config.toml
n_experts = 64
experts_per_token = 2
d_expert = 80
moe_layers = [1, 3, 5, 7, 9, 11, 13]
routed_scale = 1.0
balance_loss = 0.00322
balance_bias = false
lr_router = 0.000289
norm_eps = 1e-06
batch_tokens = [16384, 32768, 49152]
seq_len = 256
Below are experts of layer 9 (counted from 0) of a mixture-of-experts language model. Rows are named router (the router's row for the expert), gate (a neuron's input weights, with its number), up (a neuron's input weights, with its number), down (a neuron's output weights, with its number) and show model dimensions 0-223. Each number is 500 + 50 x the weight over its row's rms, rounded and kept within 0 to 999. Numbers have three digits each.
After each expert's rows: "comes before" lists some tokens at least twice as common just after its tokens as in all text; "comes after" lists some tokens at least twice as common just before its tokens as in all text. This comes from a sample of Wikipedia text that the model never trained on. Tokens count by the router's weight.

# expert 2
router:581518563571544614442472424458549419525545464578423450529606474510549567476465511451510533530443431441570549586426527487542493410483575525467531502479483455505494573534529413507533562436485483501480525531569509437413520455421567410468535452503519525502453520476566547562568519546508621436551516465452480430535474541538542511419421503398479505462514530554587496508489482441519506466498473521496419507501441520519459535446445444447513515469449493545506469538478563492462440394434494510461527614529511464523498424390528501562542433435544494592441466505491533457590472468481544532485447562582506386492520440574423487513448532471557483577413492478561451559461435518577554521588
gate7:580502514484503430392538493533493507561467542468561475483527456519455539453488501516480546490488381535579519473631556447536411502543511528608500497482452436484534472456551417464436541502520513501423480504511417462453421475476495488526480450487504586527463514513518562469572614576442479531437556469423505477514549522489570520460506562503520494468539536541537448687565456409502538418519585508413467483571473431551521466489566490447546475523472436551400592507531622568461481405497507531580455621494459536424493619425459621539536561483542551477502485432569452424523455527468491516470486470505482429533527510508473442473488462505566507508440483467486441446499481516549499429539
up7:465556535576510617536399525512470504498475462473546528480459517416482436563483457513526438540460578496445470451376445516451557531465491498497512524535500521435438539544447577519538470505513471509523476513427548482542535540518490552548478562513521473439519503483476411533470453483524547494533371467533442574483478451572429440510503439435493477564533517424405525353462552647455435553474431440555509549412464554470499514475485503578481503479508529445560456396507430440510519582525479490421473387488497459521518433541568314471451477487485500542523518561446533523509583484509483564559492526445514604396434469529552551469526542507487531466521543584489537586528528430443476514444
down7:495512498449565510460551511589512499512555429494487392454615452515451449516457546495552427515518546517513502463529425532588522414566485541506490460526366526609414533541509518533519467474570609571428451552520575421497530458452489562478416483543471509557477533515434468492553418506457504483473530467440412431459461514382551484433562539393519519512517519531481441524466520540590516510491550490472487414514489478657498488534450553505452494532538522515581478523453531481510516477493463552517556507357521458473483436510539444431501408514558546544567482475544500433517444514489405584442434476564543394575542418424465503502525512465543587448499441581534470584474563480493508478477
comes before: "201", "200", "202", "199", "198", "197"
comes after: "\n", "on ", "On ", ". ", "\n\n", "In "

# expert 44
router:545475463500473528510469487573496431500474460575509492484537382506510600472557490530619455469508463443547551546475444539492626490465408523480417442440500525458500484462575449506592558466467562475502551545491484510496517542487512539521446538551500462536425501542525464475457574490449563553484513472467530481461528436612477463585429526474481531514555570464537485459513565456479513516443479560537505501426455522556596568582549445476431538471440528616576542509470486460536631488540481498599413420416520472544550435497525629513402571499456547495507429515486510553417476529455433599518537591578501434535515467478580529413491528442579523571589551510494501493514460605554532517499
gate1:519505592496429465558519522522522458566565489608522637482630470463530491488541539510499522541444462520465520394464529491499450578541586447500465493421549491519567381527532542498560491617484534590548468631547531429491476455550474466415471459488461442525411533404518485584500470444491513558459470532448506516463576505513578543469456500457510479517509522485543572549488484490466480486406471537500572573471470446487577432490491541512500450462509449452473520452513533529440468489462522485517516373531451558434483415453557536468439489444504484408535460537563405456544560442578504558484510475460346476520467552446605536564474545543548471470555602503581463562511457525463510520550
up1:429405444490485421492478572515544527568440482473526500570477492474510470497457522518505503507447488524433499477496401551420469576553400611460514480576468444426540518468429501553490487525598476507462501537512457436530533475528438603456573439509580575502529476518448394470515480565477548572552416502552426554621496503505531490488510529608478432578539509512468501545512543528430555450628518430448514475533478551484470515454533519465591615593533541410510503469478499549470504532550480468461531537525567458513371565550497533494499509525425513462436491476610497594469496557473583437508440465563513607404566427508501461514458472505492497470533553591488493533498547544561542467394
down1:456500528419572516494558562514443534499495541391408452527486531467440546487477533532495507524485458555429409482539485436510422483446492373513447567589407478510401540407508479509488494493478572420520571496492503572516501508533517559512458505474432471436534546586496538548483459551516470460607455437542479414549388471477386491561417397516514505497497519474470423486504452512566644497527504491488436482480548480458447388454441417571532454498493559524510454592524537520540471529506656418456528467551510530494496469555447518542585452529496472509528496519558524504460407519475533442474490463482514483452567533480504432467570398456486500489374478502392564483502530435508513423540
comes before: "0", "6", "5", "7", "4", "8"
comes after: "(", "in ", ", ", "–", "In ", "| "

# expert 9
router:572511538524461468521587533560509459469502594434380518530472519529448466431548534555501597604575535451433466455466493487491516517489496578391522530567502503513416469504490562567469420550517581562551442562469500533459554534399458488509497459523553517479464434455497452529474416494385545546559495480516516522550426424482526411463504460523483538546547436497566442514483485507334529502543517525491492470427393407458462464391500535472490575438540480561473481436440541525466486530521462420533554520530469480366443483551552436575471569598490489461483467541496464490427476497503529484444470556476501419500525387546575462439567513447464496576516439578513487443488520493474558413457
gate2:546554515550434496506557523402431378451492510441414519575516496461526542482484505548458509391562429497488535518517480546488450457493468556497450593550471493444457518532519555413529440536519493511526483475410426445482450473571410607563448529360589524452490494458480410583514506422536519499491491585412446479464466480435567511530523457487516494519517507551458527573519471470460466390488526560514492506468476591420468472454568517534522499439482471463440507538523526469450591524493528487491477465447538597446479475493592449582498475556449455435408516538507458504464461447507560530540639549534427359468549524430481541512508467554486514484535435586490550474508449551399382536454
up2:489519454507530503502566454507505524527395385494439556560436623475503469479486546573463599486557561493535500475539518514499442420518492493495531600482479509494573415553556489513492541545469516535515505538483592509553541525522517415534484575509452442435550482442518585575623515498407466426434464523433502518419472574462541488491486506350547475525469451526442422517556479463471438610501537537504478481444576439480525480469483472553483454437517541507531420416453447469525468505421497459506532445538442472471398476517501405475645467446561451497478507548489425467560440539525468567475468441541548420562509523408447523448481491626409470454504505558478521479541400571536491460471
down2:428537491471547513571552434535499494639555469449509401417511550375564534492453496456491472546541481490411519530535495539445559429541515573474570486430483534422517393455572412448506516487592427517574514429469504501514415529501403483567448478523481478439477447487501388492482526430585425488531528464563505470537465506490477563410435565515499502495471469531495534544492562512543446530482473466529524478403457501459432510567636460529480424440563506538449479467467523482422418498388458586545562402497487475512517562503551558531497494402575431471537588524495506562518540510575604467418409500505536517595452545509506574521460519452478530493523500529459514550466491411491552508502
comes before: " ", "0 ", "1 ", "2 ", "1", "— "
comes after: " ", "0 ", ") ", "\n", "1 ", "2 "

# expert 28
router:618609528538635561547519518473497497548503468464518519420571522447425540480460464564513541486492493518450456485473537457518517533524486429505605527539484506507556475492493465510538572490475453474480407479495505590464357436527448549522556448533441571542504519479477504517555523484490497399631463458538400476578565583576510567489544513444484521449520547557528427530431487549517516531653549535497535468409547435497463551543528480509495520550476547439457501427486506542554621557485503439544511514417526510468481565492505492488529552564393448548571578466535466528529457467475496463464584450560479444557546358514511589466450573435445476483432447581446535472533515488508466549544
gate2:458508448587461411492503423439516506422471384386508483513535492558484426444428410484442554549533560523490438476569513456518520512526474489486526508566540576477522420527537495556490493487473404583473459472486576481536507439436434530444504356503483512432440515468481500496462489504525468416534539504528449610454505575508494432450549510462474554524450530420461507521449450538523544569524573526472516458432520397444484520385539594593671457544495443465552552487543509527463496500522596497452536469436541599539571533527552566474427570577566540375517468498470505443497563512495498572432481509522568539484448463537441535514541572465453418510491467538561544552510447478482526482501
up2:460461496622515474505569437458548541570480384438511469583521498561553493499433524527504480465470444545558449467514512433594496582463450405507520437406579507506488438507513501512502458529436483505519444478444523475538484484458467467462391375449438484463481524438446506543480474428569502507481374506498473508457493529472507498452597519412470572479459627457452569494471479541535519567626593537440519433441450458490526483528557578576609429554426440453514611529504470501552493520560507484458454461453598513466526462469493566465374507552561539519534427541466522522521534461538526545474429554476502573487440441480490489475531534450457439526479408498481561539492479406552487544584
down2:499461486473391586410583451654500501573464533513506461473536568605434655444500545532533585518466436405506490415407544502541493488444454430529435499479438398531513497486548536468533486480541501479570507549522467598538509507418614506562453553470465470499525454467456522493504502494521474535512435442477531532535479531500428489419517507590582538483408484571516450497474540463423470472493492503529463562525461572583502400523535545487462483408464542502540553432534552487467455470577442499474451516467474545495575471532526488414523544612571477395533550475396410502526559481495539485520510555590500523411414463482500461521584572476457488457480507523543430459498520427517456512516
comes before: "was ", "is ", "were ", "had ", "are ", "has "
comes after: ", ", ". ", "The ", "that ", "where ", "when "

# expert 63
router:541504530386470555466423443494474528483567525568515480481473489446443536436483429557522531446531550504456435510504458527591489509617514567614566454559446471557466497416502556480541502528448473507524383557441432535598555427620510518491492567553437456534389468439529480560463522507514460515651515505558487554532487507456478395523462467464504556470404561483488527564517492528465518445536437561526471603432468550495574497480471539533508484454603566538583552552534446558516470547489478462566532561579570535488547525368494432480542557422549455525508432529520496592525478501553574476551465438449535523481542516561473497545513512492609472527464474424542476518456501437435458470465
gate2:479504517442506519378396491462490470501502469498594482503538471493532551520502566480451467556545482495483518499433471513606546540542557585494516579538517451411471560508395540511574481463461485432539417495547432531546547451545399516549488514432461597438485430482418470517556587504458528497461500445562388555468455467403520427519523485451448354470522582538472473469486412503461472531526478626547541469522530509435471571598593584574545477576632541473556458483525522508499447442494419523533414488461577497491502514469454559510608544462523474455449454481524552471558424446475423506519574491586510532516536528562512564502489525524525430584477501504546548481536444433519505476524
up2:513513448531537513502556583522371524471428491505465588469512499537445466548503488561466484489580472487495567517520439569522510576537516593533521457580515418603522491485505480443486463636508432452398509531502517514604520576555524516447435378480480490517540461510455438546419441551461513498535496544555440488522457501520667491514441496509512447501503580608603521482619454472534454477549521428468574516503462456510465527488589497572507492496556452576617479515480506498529435438488528452504539546529493451469555594570533553494466496545552491474494486597514435475472553501516522482451459439499554517471459608487449527400492521542554488595544551473439396479569440562480482549415
down2:498485579552496489605552433474510528425510554438417463628534514538576556502532487408415464581586452563501458519414483543498577567494491483483473557488435434507546445485475501479419573417582512483544459529527481573522482495429478467405535577517539473558416495441556606489525538521481528560477469471484572402459500474524498457469508494465474402434466486511479371612475526460530478433546527548524535443487526522469532630460507427469472455465463448472418458596554527493488483487591591531485483475494503479541536475517559531501542543419433485488537404572436539596383497545528496476539484470484544408589468462499463463536416486485542517538499485472464509409512462566536541569529
comes before: "| ", "|", "of ", "(", "season", "in "
comes after: "| ", "–", "the ", "6", "for ", "2"

# expert 36
router:556441464543514527500513555622432500595514476525520485480497407456566542508520486517508430456514448552553523547433492627469463541462459532570550548426550521515483582507523416542443596443534424525522548421500483475450552523510543568441440540487548485472552477499536456539468484483459427563449488471412563567529569472505427587428490560454485490565513488446491472429459537541567537600385500587577438440542483478541556515555500477482404537447517452431522558488423548412434470499530398540434562449566514515589480581456527580545593476548534499495455442514480510474488598564504460490458513568450512527599562455521465529465590481445424472401525523501499489509530491488474445415540
gate4:499549550539492527491512435536448559481523483505391438493563523447377486500550592420472481499502627447455535428454493520567470491439495437472431509472492475514534581505525473378521521386517619434529549531535494483416480427531572379555455474545586491459497592526555510560496561491428423518513543548439521472553489511519479537504485514413501465454518455451505446525533497485549500521510417473476409541555462504562570571515516661594516435524442501530516504515498575410540551374431500512534523539566430493453492508402416456535470541462523501448491483443410473493493474529514471502603480527403457533457513540546523497531518539445501460531550501486536479378437416514514532496453
up4:490552468511527535480422434535504482566516440387424523500453423552452529465531544548492454594474486509497517443531430471540493444521470483594453485549481532535522499614416361445522427576541409500403481519542520506479526514482473515506553572463501550455520539488551558610460538467467481538430571561464557413499499549464510599455555495468510508509603450505549473508472539439504506478572469486555562545510414517605485502501565459523487432577477496544442634409551434565363476499592505505503477503462432468456478480530566542477541468580418522485473476477498508461513527496513498497581493551550529576486452482503438539482487491475390445474497466582547475468539377598466488586408
down4:533458469558487491472508472453512513482469504465401457510410508452520491624430436425463404485514530474469555587481462572436441461500482498523531500496448514505465456451512542496482560481545423501536553468570478485417616470458453608538545558577630551463491569525473531440491480429502393465522470561464565503548508523466543472485449555544412526476402438576502448427524487605500568523501471477425590437553449493489566473657495490482505524590462498570498498495526383527563453489464561589460486458578575470581494524496427460457578561467501476517459435566553497487489511534495548512507436532531608477400548503501455437505480517468450461457570570500588495478501401531517495468484
comes before: "\n", "|", ")", "\n\n", ") ", ", "
comes after: "201", "202", "200", "199", " ", "–"

# expert 49
router:492539440494358554509534449501526456533420486509520500503553469488450532499513572516444431516447414547562495587494435447404490481534488431443542468566499464428513536419542492556522523454556503458462463544441467552533523466516556566508524505536521460518476573600420605626476453464538532437440478523444508482454576455561474497537476491609468516552593430593508435497539475587518489398503485479512513482610498439502523405433398547519400482462494519440552437480475444538483447562551483528488454584472378531465469533498604480591467435531526546457423487585380529454477456557534508478582503456565494606524448523527512488508497452467520476514584504485527441510514459467541467457563
gate2:528599512538498507562503523517497523543421526485458547556518477451506550460478539556406445550534482428430526520415547477506432444552506462515575516508460515548437494475489444497461578435381564450499427488500553487480452560576580513505477507527450520504500483414472519439466506448495673515533536494423526491582478601428557485575476423471452552485478382484492460461570394620377525484498505548442434446518612541458462486433396537511536464481525449530510465470545462582529507482455523423483585496487447486468457505433493544386508600525525507479555482573471556444474482487476478474486546463524419516524530524534489449521512423433545439595510398537534503520411484500595552540500
up2:555519505541463512481429445486474552454486582435496473530549517506562492463494445586391513514594422522486443510485495515447501499505487366420508501554509486525476533487548517491541509447434549483509494535553496433482546532603462561489522508455509532459501445420385605545425441542532685465507549492438496583472545517459552463466445511569489603474425387497466485527480457528474558486468461469469543505456549496543388486511431419527598505487469544529486484390485479595551480561525488398448497546529448481542495523483491546472418534492508465512509441577418551454551529572446507530443483499544405577493561434557511567597476455363493563451457540508459570540502527553520509442529
down2:465538481515516519482493456397566479616487533482505472461614467506511461518497519499509548489413562491581459552567548479509459479511610459515513503455592442580518514476505514532457551492500525482533526473517534467543582415564580458400475466448411535529538535471469501458493397466518441504500515467553467606528501400438406533354523478422523513404526570417555532538459437551460445452610570526494510393527565555457499544521524471521439521507517517564489490492444553391514537493499565521582538392489459530563517493453505482589487509397487479527548516412543403539488514489554562438494559395516516459524540555466530454472469456456487585490498449493472395445537540418565455546537
comes before: "a ", "an ", ", ", "a", "an", "o "
comes after: "K", "M", "k", "J", "Ch", "Y"

# expert 37
router:495409419480419476453540511482459562411506474590519454499503443526590455556544531474614429530507465523477526465422506538430451474453521554485610557436576564405448552450505486531431596510582490568611475504507536511417579480560472567473554545505449508597517504544536555398544589444432537492443459544574573507475605419487463535484427571474478408526587453470465459513497540535545561425538477528572509468545494522495448527567497497592481461488503531547533493485470483554469439446547435573457478539567546466501577577563497391486485539469557493485475489570523431538462533486523547532525457589491429438422513546463480540431553499476480561374432495494532479515528496504477530507453
gate20:534446477472402480514525484417511471509571470506497534443599478480541542524472460550429438563553505467451481485451509547518475475463518458481487450407511437375470525389472609451525579452493554463553409633538529507542503517512474504490499553555541486512473526536478616581478607531504544440569537448456476547569515458464476407500504491490510556614502444547481540497512495562454514553577562455508509445534462467551529489442466481616563479519570461464509521546581564576568519565368538416481420476520525490476499604550475383601492620455494509507540513479480405520489504379507478568525457547580456471517520534449553493466492488486510553554534444475554519548526488546483527406484
up20:561442432510414552505582487429486529507573467494486521467572504494476512462404406595498516642525508468474496477414483511496438533383569492464495464449527460421427516431448521495464624465523435471458466520601499522504482560520500481530480555473550574574469501547452599475480567530498489460548599470496538536522459429495462481442472484516548590580445473594528457443525515571508568485523501499475524468557466479519432551449515483617551546523521460614496523476532531557529476567491548455490449480493508555424478610544492393581483608485534550476516471515460371492490535435546490461511532535522519515523505562445491484469479572456557444571426473407448543530587416538428532416474
down20:468345446484410505483473414530514506479553551493433522517492514487553553534548514428550482569477538470479509528473495572505486472433497519519428494520557376563464408437565399486500626542528527459522505547514517511532579557470424508581472514450471536576569517516590483397500555569552490575559557552419495395455467514436559476484486516478493492438497502529439542518500513574425514452495484489498605502495498464514479477497588503640436417412559505462526478494536594535429421455486463492475533423611519604488436554516546398531569537589500503452441504511493525511498532479541591381480484481537468515502575515517459545455504473530489541505538412532406464460431460442488490465493
comes before: "| ", "- ", "\n", "\n\n", "|", "irl"
comes after: "| ", "|", ")", "0 ", "— ", "|---|---|---|---|---|"

# expert 10
router:441502489591529515454454505426421465470440388556397446539474494567566532535493564412462492544514508536551549474448543470526458560490429468466468450497531557453469489529497532540532467439593515441625556532457474585506444449507519422502409513619422506516533414600502611527457422608501495558566609457493531481443521489471459499489448470486491519530439476592571520439492518580514585506517490520526542475427550428561465444530557555506443409491441482539442453529531545525422497478492522466529547457517543478587563589544553537538467432501491477566571533538522486506509552524492516474493418563518542440485485441517610512393562593455444419516485513515450535458442492436461480445438
gate10:463558454499427527527517467538492451515532489571471485508545566534480543522434524484527486479509447498540559496545598388541528604416530495462548427571459439487462535462449548489540451467536654513477534500528448465528528529485447468458541535512480475484454452469530527533483559503525485463597561385533462509484415519408521552418602475587404528593503565495481521492505536489408514456569505557482470471493437519550553418544524415486511531458500485553536480454561467575444429562525522410456399432518552583480579520549500457437448561521450474525555463528496431422477485477564516414585537520509497435550502437520516642465488584551451547405567580542515445448498475449587450465435
up10:502441550536547469513471506501504508378563592508578545491422498463481468469498453459477548481450523580455407512441438530504554416511406519545543588459535505549460506561577477500522529475544371544554473524503496527494531529461506548456474447521503510513510587456463464527506521506435481527455431531519585377427593415548447455544419541471499535449482455513479525511545514548404550590425427487554567452447555432513412560504490591567574471505448504449489537548462567481481461488499473449536502537495428468483484444495561520576485537568489578453418529514496512527440465558428496515448507524445531589386455518514501462527581322447600466569453449469521476523489498498418503608539
down10:521431477461475512451542537453483430559544641516522579516462511488456454431429433478499566489526531539432537473480416488538518404450415590507507537490459525520491557415553483478524536422551593450492456468539555538472553504499459510538424423449426432499379411560524524519554600444519488522450427566541500486530554337507568446643534510520556506466472498512436496528521500477501491553427538563582459456513418419473539577419528513461541480507498506425580431494466501409528469531524498531513497545459486500442452432486489455515498439485553569560523509505499479426571479424411570504503509526487468450476492624486466564461534439377537577486517506486535504496460494414545419497481
comes before: "- ", "| ", "ed ", "ated ", "ted ", "ing "
comes after: "|", ")", ".", "con", ";", "re"

# expert 45
router:585472452562483415430547392514474555473543592554446495427510546491488475476548471541448373512500553522549458469452557573522498523490509400446596487578574483571540510459552547519535403601570554583438525530435468476501564542632507507533463452483582425496540481572542504501496434541536508558479525475482385511545599491482505441563470521454486558482516478393576523562549517571489507489485423566481448467489416464449519457503541499484524493477462396449555522450551479437552435513556508510569566529479554569540449454440437424542475452501488411508483516475495551404518458531514486462449507516550473543491553444493542434476478535537463448571603521426544501455556405542432548427488
gate4:549587495513523520543573422468475491434474523510528578426477494403609362446497550612517465590538513472470493549600519525531505487470526504541526468536516491563532371491505490536488506451512553524483516536569494479421584495479562518553515444557513542527545564510517524439472531482512532501446413492542494476442488507404481455518460474464473464520543530469465527469479420429483558426605475415416516550458511541508537506505593384463421483488403476518473436418417571499479505539512498524514469487461588519494513454556442466427493533498483472638446496493517563444559450441502536477593583472508516570436588457578533385445514455548543530430506563477407480514479426600428540474445
up4:475595530555542486458604507461648453428446477498589576442418405520550484483376485487552449521515517465521545498545529442502548448575461551480590466469525564551487540491441520493460551559589613532393512505497506426480541583513534412550444494503426492387499549514495496572525463430511492523453492525426541525550510575518461440442516462495484467562470508491399491541514475521507581587610548545520477584491486602550504482491517581543480404558550472445489477407471442508512437633520502420443419553490501507520484469521500486432515538561446432476486463524502492461491542512545517562495561532493523475490475505518513490440487411448485629453492521491543555542525523458522474367515
down4:503469492502495542538470517490409539502490517448462536449534576443512477523490424563564444535441472516491468544503407480573560510611581492445468392588478506500388503505533423546521561528570448509490566494526495517530554645532587506469374572603492567406531410419447506571598517546548497528477455492486491542454506513550502522592510528509470449509515585555587573509585579444466490463433490468460577460490553526533521487585648521472479545490479543486484556533500530463504537425600486445510479464476498581536503521485526480481493542582523492469571401431596463527532545524483382490456551536402534541524561548501513477506535522482460429488562534516451512558431466496408499502488
comes before: ".", "–", ",", ", ", "% ", "; "
comes after: "| ", ",", ".", "(", "; ", "201"

# expert 52
router:592600515509523539461406504499504450529540481566407494404532563445422560467545525465436545594552504517425445509533501506453479463465595466540466528454528471629564438537481489568565565550423463524481463576518521469464359394484571552434507512474572490532502512521554483491558436465527476573692503548520448544540523459409526441516452389451563476526538489504549450433512490467505544529503533524457538543451548466450531478516410462509498444503482461592387532453495518483464504452547522555483545535479554456489558520491514523501462508538443515532400401506466422518480498376529539453449442543488538454499536524484520542526536414423537414490424531480463529396479526473464463482492
gate7:537394558441582536516542534473525543499458534525509583523533445552518544540559474479505458556531495515542489560502401403559489461449626464399469504482491486499488504558479439524539443518433479485495495468546498420483426433513609537512564393552605566485492508498438622523490591521580492550522501541479554532475529510395568487484515450495558479518434422458507529397515500495492503425545510614568506516572496504517548493495447486446583532517445606400476502509448514438572480520513459423523454604471525603428503383522564587512573499463539528507472450433452461528510559449458447508431479435501468523569481424485556514466521439458454499591422456494384525516530537505504549542475
up7:559501528448486540502456432574516547539452443527543529465391429546465496408454494382623571501509579481546476622446452545540483485437487515522512577528480520469526516414429480504537474514540450474475429526542452508514433472492544526518574435561541419568476517454393499452503530438543511552492495429469539545527458538583530548477531567514420467440528581504541469459440606535549546466514552528538560437435485480531490429461529488477611502459460509399577555580594584535550453456440444490524460532556512562467432540419471540529501590434531536450505528523440506500513516513423525470490476446460564638490489571588523441538532486497553494542398495474498596473455554470597512512481
down7:526630501532519409601542489555527450504541524536565454475600454490510610528504546451417525483405600518459468505436585519543461424465470492532466513460581489553565434401509513518519555468500527507366536570501491460508541566509519393447437518459456504438508617481516491502471507481578443531528526489462445475491570539587523524488493462499475509546465369510415464488597468420546557534467478480458535461508436569399455431504515438417510443496450512501553478477465457542513529475493407510469537474520540521516515576617434540540468498634472501485494595595504513527439505549569533525523484539445548547503609520529495510531520494537510530518455543390505428485575543446593485488541
comes before: "The ", "| ", "==", "In ", "He ", "==="
comes after: ".", "|", "==", "===", "=", ")"

# expert 7
router:460398414554473599514517531535413516500428591545594566520469473546577480426599499481578559479446552522487590568459543560427436469496457478510487520494438534540454531501516503593481448470543485589528590485519524595501583492539519554530539554553469480557523438572492523595548468478498491552497432435509496490497532507553456623518522457450544519466472544416450472610542559609548570455426552488553457422552443534528583589576413490480481488466543564438547483529474454479532483557600396438505566493478470523531544526535524543547548453464565468495492473542555491556441574525462472486487503471534488501476517441459499499504440504498519457435414500459387437551438570506495414502418
gate2:581426504491437458635536500481489489530401534513477395464529499492490555425567490459510520476411547430498488448418541547527485508618524416495500549521452524572491471520529603508568448459506538436497503592628528541438531504527504550541588511483419504425454507477483578591599534443544557457536474451526471527506536485547496501560393547478526539446494513431532444556498466566458551424541517477516537591616377441518435577539411591507473392503443435461515503426540425471583481448510487522553500494534488532537520475443501544556540501453459485471483513561500559519509543521464476549593468425465405496500480460483574484472444462446532517551424489442407453479465511536481524584468
up2:572501540510398439656487522530487499504431503509419402512514576553464528424507478492475509491485559418481475464510466538425413512610552464549546507531476515563499551505491567503479536502545476517465485562576455524404570475542477536553561485423390559425478451464472571531599514481485524499523484427525486556425401472529439528500455597571565523477551501455484457560498449571429543485547589478510577475568349478507424542518486509498469436462500460441535587425552401467519531477403476524568549463548491495482481512450454532468553575454445523410439475542434517459444490475532516493536476400414384452487495484493523461473470542479446522530397506438421506541520505533488517530427
down2:474435461570483533547488527462548610456440577466540549539441587606526469413504539485547536488392526456490522551466596497515441434574494488559505515521497593578602451443486523493452571584496496457510506521426479481445602493592541489505535451510447471595531565530519580509516492505444596555579445498473476548509572461536529595492467497465447473437463573503444554492546528512502466512434512399512522412568485547505520559526514495518510539525506517435514505479529370531559483481569374473528529541509465476643507442461484431456535535467446460468476510410553379505440535506558441597517462476517528508561563509539474492541447532423509479451420467585546438535458574566507551489527
comes before: "| ", ",", "|", "000 ", "9", "5"
comes after: "| ", "1", ",", "2", "3", "4"

# expert 46
router:450408396499512579456550540560450486489457497561617534564496478535599547461541508535507511439496529516556551558515458544405436489465462513536497490481500443439430594516518465466507511427546447572526591511471574491520516487509564544473445620486459476564561413534491486470419475497461454489366487510431577489504507463515401587488446576528478454521522498450424492548448543521604506516392439505608520449467540525530483461565482472454421503483506614494499547508408522458441496525576325545435553482527489487587525555590580454570465478519534455494474456552501507494457542495545476497506465536526557565458538520469488481480565513461435488396498444451461459611515527486480487458450
gate2:589445518449533461530524450536500434530519568523510520494520538516367496518522472538545480469481472547498542505538566452505470544505481573467489519549499513540572487520609556502402481608521500512534576466513528570525481555536534477515463494472373532530478506506505398557516433445544492491487523471533473506487479472422632440544506365545499521459482406504542525594501604404501425386513579457539536574499497597416521465466502575454568390411557578508406515458509498510507573452538475460546417500514489537614439545525484592479504579495476531511564495483537591465533536581524512474492555510490480555558504496490523464461450491495595577589452510455500414577413481565456477456445
up2:531466478512546486422491415546465581406439670460534627545503514497484515507496479573508526562467638487469385599492521547472458574525563530441476498516458526479454460540546408593472450479486491460398521488483464524509448589541462472516496552509501481432483417457527475472524519423594562433500486480456530540543547458519558440503558574582475521410420513560500539516490519488447455484517604548566506437454413577501525526527412475534550416487511502467468453464553412506479518505530510562491588492525586576511472576500535497473525550523483517464560541445568476555521557596449483517439589548494479456488564530514498520457501487450522475389546596467395509546525481544447478488411
down2:464516519473580537486525500566473437439341492473493458520464456489517440460469461484481485467472438494485512447524462488533530465565582541548579474500449512470477502559486551538457423469513496541660472513521519500455425521479501546484629532509472524591549447408477529490484552497537446434530582459479439533533452528478540496434456464524461403489473513491578487391533568453478432538481486448488544456501499488445489603571503599336456496517550525599515579561440543406431463499483498528469557546453459401505434548450491464478493481555467540467540553514426571520538463497472511464449471520467516451471516570566512603429552594459556503468511478524490474349592399512574516541508
comes before: "| ", "- ", "\n\n", ": ", "|", "ation "
comes after: "| ", "|", "- ", ". ", ")", "200"

# expert 53
router:464399362506491520504519515559452492458490480539602551587509461542586491471582517524504506451522499533575536557536472505409435466445464514561505469453539456469469578479509468507465488440535460568491604497460545487507542490526566538498469595480544518548593442536485455467420497525436446518359444498445551469529524481551411558498506581527475447548537501436405493527447554520618535501414494478578476466491525549521494480565468461456421498504518589472525502559404500449447465567565310530434547489491499466551537590585576451544486507539569441497488462572456473507455543525561469509478480529517573556454566476498458501496592495477463474402486464454443449618537513426467474476495
gate2:537511458568488446480516540477435463537526594439441518569493524518526407526526549564417534401559484539398578483523516551436535453534482519471531495469499582579581526431496495331531449487423525438430479465435450544540541453561465556550503362477531520502502450581567583442511557646481466534518471513473511541476443523436437563445439410445453476512445548532525497483478488562486524540485463398462473494499450520534541461504448517474580541428456490455524507499549532482579513422419495468501640474522512469519462551440416526498494524442450531538493500492540449529424526381563437490494483472530488581527502499537421502486538574572476557539571472462435411490513486570574444453486
up2:513454551502490464469582469519496488444443547488540525458422581479576614543500610476454481467607546514509522478461591542398606536610512533443489530465480582502558529508520464514501434508470582593535530544405468607491402471565467500453490478517444430482528524604494440491447500510533562443471444454506437548507467587516464482595487471412473515468531515542541536496491528458525505524539531536458443562525473410558573478461422454470586531453413534413525466526573503476449468481482497491490484479509503434561367577547518631456489580519545499636415496549521515432531544488502498471539482567486485560494523552470553512465508516459438521551556521415442532425513530495551408436480
down2:514511448483584466487457494492466572560466436646491492492573513610481461518524476543453503516520482493562487491462502503515587516476559460508458539432568475531568481549475552425657476525432498500474528527537439482462498462519546524497600522452406460490472484569531492450482465573456509458484500514482550503586457498519438487460467528537448405532490573516404592485503497541478526495478455480441493470571514485495408495486497532504540358544451494486583406553443456523467567516525481533478460401473425557559556516513459476485464572456604465523512566489530520402378476478609421498437538485548525429478454544441436477477503598447437482603564432452555358553546516528545435455473
comes before: "| ", "\n", "s ", ".", "of ", "; "
comes after: "| ", ".", " ", "201", "; ", "200"